config.toml
num_hidden_layers = 11
hidden_size = 128
n_experts = 128
experts_per_token = 4
d_expert = 64
d_shared_expert = 64
hidden_act = "reglu"
moe_layers = [0, 1, 2, 3, 4, 5, 6, 7, 8, 9, 10]
router_score = "softmax"
normalize_top_k = true
routed_scale = 2.5
balance_loss = 0.0143
balance_bias = false
init_std_router = 0.0134
lr_router = 0.00063
vocab_size = 11971
norm = "rmsnorm"
norm_eps = 1e-06
tie_word_embeddings = false
optimizer = "soap_variant"
learning_rate = 0.0063
beta1 = 0.95
beta2 = 0.95
max_grad_norm = 1.0
batch_tokens = 65536
max_seq_len = 256
train_tokens = 277000000
max_steps = 4227
dataset = "wikipedia_en"
Below are experts of layer 7 (counted from 0) of a mixture-of-experts language model. Rows are named router (the router's row for the expert), gate (a neuron's input weights, with its number), up (a neuron's input weights, with its number) and show model dimensions 0-63. Each number is 128 + 24 x the weight over its row's rms, rounded and kept within 0 to 255.
After each expert's rows: a language model's description of what the expert responds to; "comes after" lists some tokens at least twice as common just before its tokens as in all text. This comes from a sample of Wikipedia text that the model never trained on. Tokens count by the router's weight.

# expert 30
router [ 97 124 100 114 126 106 148 116 174 140 108  86 154 110 153 136 139 132 106  97 110  94 151 129 147  99 124 106 135 121 108 134 123 152  78 154 177 159 102 144 108  85 133 170  97 118  99 134 146 100 105 145 159 134 118  88 140 149 128 162 141 189  95 165]
gate0 [119 135 103 125 108  95  94 115 142 167 139 134 127 133 136 140 116 137 163 109 139  93 115 113 150 111 174  95 126 167 137 130  92 117  86 149  89 122  91  92 126 159 121 147 103 124 148 113  99  71 134  64 139 114 125 129 137 122 115 129 138 175 127 106]
up0 [151 205 169 103 146 146 144 140 153 123 135  61 151 106 121 101 130 144 117  91 137 151 135 116 124  99 145 119  95 160  94 112 125 128 141 103 103 105 133 104 115 131 157 118 126 121 127 135 132 136  91 118 148 109 116 124 128 172 129 135 142  67 114 165]
Opening letter fragments of lowercase words split into pieces after the or a, such as te(achings), s(leuthing), b(ench), mechan(ical).
comes after: " the", " a", " and", " of", " an", "'s"

# expert 10
router [131 130 140 110 129 115 162 138 103  99 133 134 126 124  90 112 122 112 163 115 106 151 133 112 157 102 108 116 160 138 132 119 163  91 154 111 130 151 162 130 108 151 107 131 156 128 143 143 104 102 141 127 164 174  79 182 145 134 101  97 135  83 136  97]
gate1 [145 106 104  71 151 169 138 189  85 180 141 131 138 161 137 106 118 147 118 158 109 157 154 113 101 110 144 153 183 169 140 140 114 137 127 117 130 167 138 110 146 173 116 154 119 137 124  93 133  96 130 119 133 126 111  94 130 170 130 154 165 142 120 115]
up1 [103 122 111  79 182 152 139 144  94 169 171 125 136 119 148  95 150 155 117 145 104 138 145 101  97 111 128 150 152 158 141 155 117 125 106 118 111 158 156 128 178 148 136 109 142 140 140 124 137 106 122 142 140 170 126  54 115 192 146 162 144 141 129  94]
Punctuation and function words just before a person's name in lists, bios and results, such as "=", commas, "by", "defeating", "starring".
comes after: "\n", ")", " is", " by", " Born", " MF"

# expert 4
router [155  99 118 111 142 160 112  98 124 104 166 116  96  99 101 101 153 128 153 157 103 112 150 150 141  96  97  96 157 146 107 101 157 159 149 133  99 155 107 105 152 122 153 141 160 160 103 156 154 143 154 160 157 102 145 103  97 163  97 101 150  95 145 127]
gate1 [109 151 114 116  96 114 125  98 107 127 111 124 138 162 140 132 157  96  57 137 123 119 102  73 123 106 145 118 143  69 115 110 106 134 138 140 119 120 160 147 102 136 133 112 106 116 124 154  91 114 138 145 151 148 106 110 161 153 192 117 138 120 126 112]
up1 [ 91 141  87 155 199 110 144 129 138 148 133 146  92 117 140 105 105 130 176  79 142 154 115 136 155  84 136 142 129 116 125 150 161 101 169  78 110 167 128 112 172 114 115 156 132 118 128 147 143 117 139 120 124 146 110 110 120 120 106 122  71 121 150  92]
Male given names at the start of a person's name in lists and tables, such as Daniel, Stefan, Mark; also scattered word fragments.
comes after: " |", ":", "-", " by", "|", ";"

# expert 58
router [126 118  89 121  70 110  84 137 116 122 144 150 130  92 127  92 138 103 104 135 111 129 178 116 120  92  85 151 148 134 133 124 162 132 119  97 139  99 150 178  97 121 113  93 154 122 155 165 106 157 135 126 148 152 101 109  91  94 135 124 118  82 133 157]
gate0 [134 119 136 126 120 107 113 140  85 139 134 140 120 153 101  89  84 104  92 168 106 106 112 107 116 134 104  80 173 109 130 138 138 107 129  84 145 139 128 122 127 134 100 139 126 126 122  68 141 121 145 124 145 108  78 135 133 121 133 115 151 156  98  65]
up0 [168  99 138 143 117 151 143 123 126 143  52 112 139  94 108  87 108 140 125 144 146  85 106 120  89 141 142 166 135 131 106 166 145 152 146 106 146 148 115 152 119 148  90 174 101 120 139 131 104 105 149 154  99 120 146 106 101 108 126 121  91 117 137 190]
Line breaks, dashes and headings in biography infoboxes and award lists, plus career words like graduated, studied, Best, awarded, "for".
comes after: "\n", ")", " Award", " for", " He", " received"

# expert 21
router [129 100 152 118 150 120 143 114 176 138  93 127 166  95 123 127 168 150 148 175 109  88  88 149 174 134 120 136 151 151 102 100 131 151 102 133 136 131  69 100 165  87 129 105  95  89 125 132 148 147 119 128 137 117 149  99 160 117 105 109 156 110 142 176]
gate0 [139 153  95 120 119 125 153 141 145 120 107 153 102 142 133 165 120 142 142  94 135 133 103 156 121 108 155 154 167 170 184 106 141 102 127 148 142 128 167 153 177 152 141 116 122  79 127 129 116 134 163 147 152 134 135 130 185 154 140 132 144 103 103 114]
up0 [167  86 104 143 147 122 154 134 131  82 106 121  97 139 116 116 111 153 168 109 137 133 123 137 155  95 183 158 135 144 147 104 119 123 168 136 156 120 143  88 164 137 148 106 118 110 112 124 176 111 138 170 151 113 156 112 183 105 122 136 105 126 133  86]
Ordinal suffixes and compass words like th, first, north, east, west, Primary, often before century, School or of, in place and school text.
comes after: " the", "==", "'s", "th", " National", "ian"

# expert 11
router [146 119 108  99 171  96 136 134 160 151 103  98 148 189 125 120 156  95 175 133 119 132 152 136 155 114 133 122 133 122 106  84 101 165 118 158 126  88 131 145  97  94 137 147 138  95 150 143 142  82 124 158 156 102 101 123 103 126 170 162 163 140 104 164]
gate0 [110 129 143 123 147 111 161  84 168 102 126  91 113 149 137 123 106 129 120 129 116 138 119 179  87 147 116 162 110 103 139 130 106 132  97 126  97 119  96 116 107 104 136 148 163 127 172 116 158 127 126 120 122 134 139 102 154 111 189 169 172 128 143 177]
up0 [191 154 138 160 128 159 104 129 112 121  98 158 136 125 124 112 138 124 149 121 127 110 109  88 155  72 100 101 132 169  99 125 145 124 128  94 149 137 147 103 134 119 116 117 110 103 152 137 139 111 133 107 126 121 158 115  89 123  72 105 147 125 124  96]
Word-initial pieces of Latinate verbs after to, and, was, such as exp(el), det, inv, ext, ref, later completed by -ed, -ate or -ing.
comes after: " to", " and", " was", " re", " un", " were"

# expert 50
router [168 135 136 121 111 114 111  91 137 153 150  88 160 170 101 169 146 127 117  81 106 110 164 154 151 132 152 116 152 112  96 181 115  94  76 131 162 155 131  96 126 108 122 132 101 155 167 105 154 148 107 147 139 110  95 174 135 107 115 113 128 133 139 121]
gate0 [ 99 143 143 187  81 130 133 185 127 140  50 123 150 157 155 121 126 163 116 133 132  92 138 123 109 158 153 130 101 104 146 141  81 111 105 134 133 176 159 136 103 168 101 113 125 126  97 132 111 144 121 140 152 153 116  87 131 122 117 118 104  87 145 124]
up0 [115 154 135 160 101 138 119 175 135 138  60  85 153 182 147 114 134 139 111 118 131  94 156 122 116 146 149 127  95 121 181 162  85 130 106 152 124 172 173 114 107 181 121 129 111 114 116 128 139 164 153 142 145 140  94 104 146 104 118 139 104 110 143 144]
Capital first letters or clusters of proper names, especially South Asian and Scottish/Irish, such as D in Dhanesh, Kh, Mc P.
comes after: "\n", " \"", " (", "-", "===", " K"

# expert 44
router [169 100 101  88 123 124 122  99 129 157 142  97 137 156  97 128 153 146 100 133 134 131 144 165 155 143  95 116 121 147 116 146 128 163 106 115 154 140 145 120 118 129 145 171 113 149  87 121 137 110 118 171 107 167 130 171  86 124 147 150 124 154 134 161]
gate0 [158 120 101 157 117 103 133 129  93 145  93 110 157  89 156 154 148 150 109 116 174  87 130 169 147 112  97 140 113 163 192 147 138 143 209 103 146 121 136 129 110 152 139 138 164 125 129  99 145  92 116 180 119 162 111 125 134 125 120 107 116 110 130 133]
up0 [170 148 119 153  92  99 148 132 121 140  94 116 108  88 172 174 143 147  89 124 150 102 159 168 148 112 116 141 114 161 169 137 115 143 165 140 159 127 119 147 144 170 123 162 116 143 121 121 151  97  94 136  82 180 135 112 149 101  94  91 116 136 152 144]
First pieces of words split into subwords, often sentence-initial or prefixes, such as Be in Before, in in investigative, Un, non.
comes after: "\n", " (", " \"", ".", "-", "=="

# expert 7
router [172 136 104 118 145 153 149 136 139 132 124 115 133 119 154 116 144 126 173 152 107  99 149 142 129 106 148  92 155 136 146  91 120 159 108 138 131 106 108 164 141  91 158 112 130 170 136 155 144 155 133 127 149 159 160  80 126 140 127  83 135 135 133 141]
gate1 [122 129 148 165 153  94 136 128 126 122 177 104 143 145 170 106  98 119  99 141 135  89 128  84 115 177 138 156 116 148 134 142 126 189 133 120 145 127 103 139 149  80 162 104 134 144  88 129 133 136  95 126 138 122 167 119  93 142 116 141  69 172 151 153]
up1 [132 123 120 149 134 142 134 181 137 142  89  96  85 114 137 152 152  82 143 117 143 139 108  88  75 136 138 137 104 142 169 162  95 110 149 160 107 141 114 143 132 133 128 139 120 110 134 151 133 156 144 140 109 157 133 109 170  78 149 103 147  98 100 147]
Raw byte pieces of Thai, Chinese, Japanese, Korean, Cyrillic and Greek text, often inside tables or name glosses, e.g. เวียงม, 錯做情人.
comes after: " |", "–", ";", " ", " ("

# expert 57
router [121 117 158  93 170 128 122 115 116 137 151 132 123  99 125  89 135 109  85 135 126 137 156 110 159 160 105 133 112  89  87  99 142 126 105  95 110 148 129 122 117 130 113 124 116 124 111  92 141 142 116  94 164  99 170 142 118 103 119 101  81 139 116 168]
gate1 [114 133 141 117  94 165 103 125  88  96 163 105 131 128 133 129 106 114 158 142 144 140 152 100 149 172 123 101 119 124  63 139 115  97 148 108 132 145 114 148 105  97 130 139 141 137  89 129 101 168 101  87 173 149 106 150 116 112 152 146 121 129 105 149]
up1 [125 157 144 109 127  78 134 156 122 142 157  62 115 151 131 104 113 105 154 117 124 139 116 132 106 110 135 146 127 132 151 103 150 135 162 132 141 148  80 153 109 115 125 145  98  95 140  79 164 123 113 127  99 105 150 118 115 117 148 151 110 126 122 128]
The, of and name-opening words such as New, Royal, North, United inside institution and place names, like Supreme Court, New York.
comes after: " of", " in", " the", " University", " by", " at"

# expert 45
router [ 99 180  92 158 124 126 105 123 161 105 125 142 109 101 139 137 136 137 148 160 119 160 117 127 142 111 161 149 135 165 114 182 159 157  61 153 100 146 117 148 165 137 104 129 160 128 115 157 116 161 135  80  91 123 145 120 140 112 124  93 161 104 123 153]
gate1 [123 131 176 153 103  75 119 143 114 101 136  94 110 132 111 147 102 102  91 142 111 155  99  96 118 136 118 150 121 174 133 147 131 106 129 124 123 163 136 119 142 116 147 127 145 141 126  75 105 131  75 118  98 132  87 134 110  82 136  89 142  90 159 168]
up1 [115 106 137 116 131 141 156 145 147 122 105 114 162 168 135 149  97 147  72 120 111 144  97 100 129 124 136 147 134 178 154 127  90  85 117 138  98 132 123  98 146  93 121 125 139 113 117 103 151 120  91  95 144 168 109 121 121 106 105 103 108  77 164 117]
Table header cells and row-ending line breaks in sports, election and roster tables, such as Pts, Votes, %, Candidate, Apps.
comes after: " |", " %", " ", "|---|---|---|---|", ";", "|---|---|---|---|---|"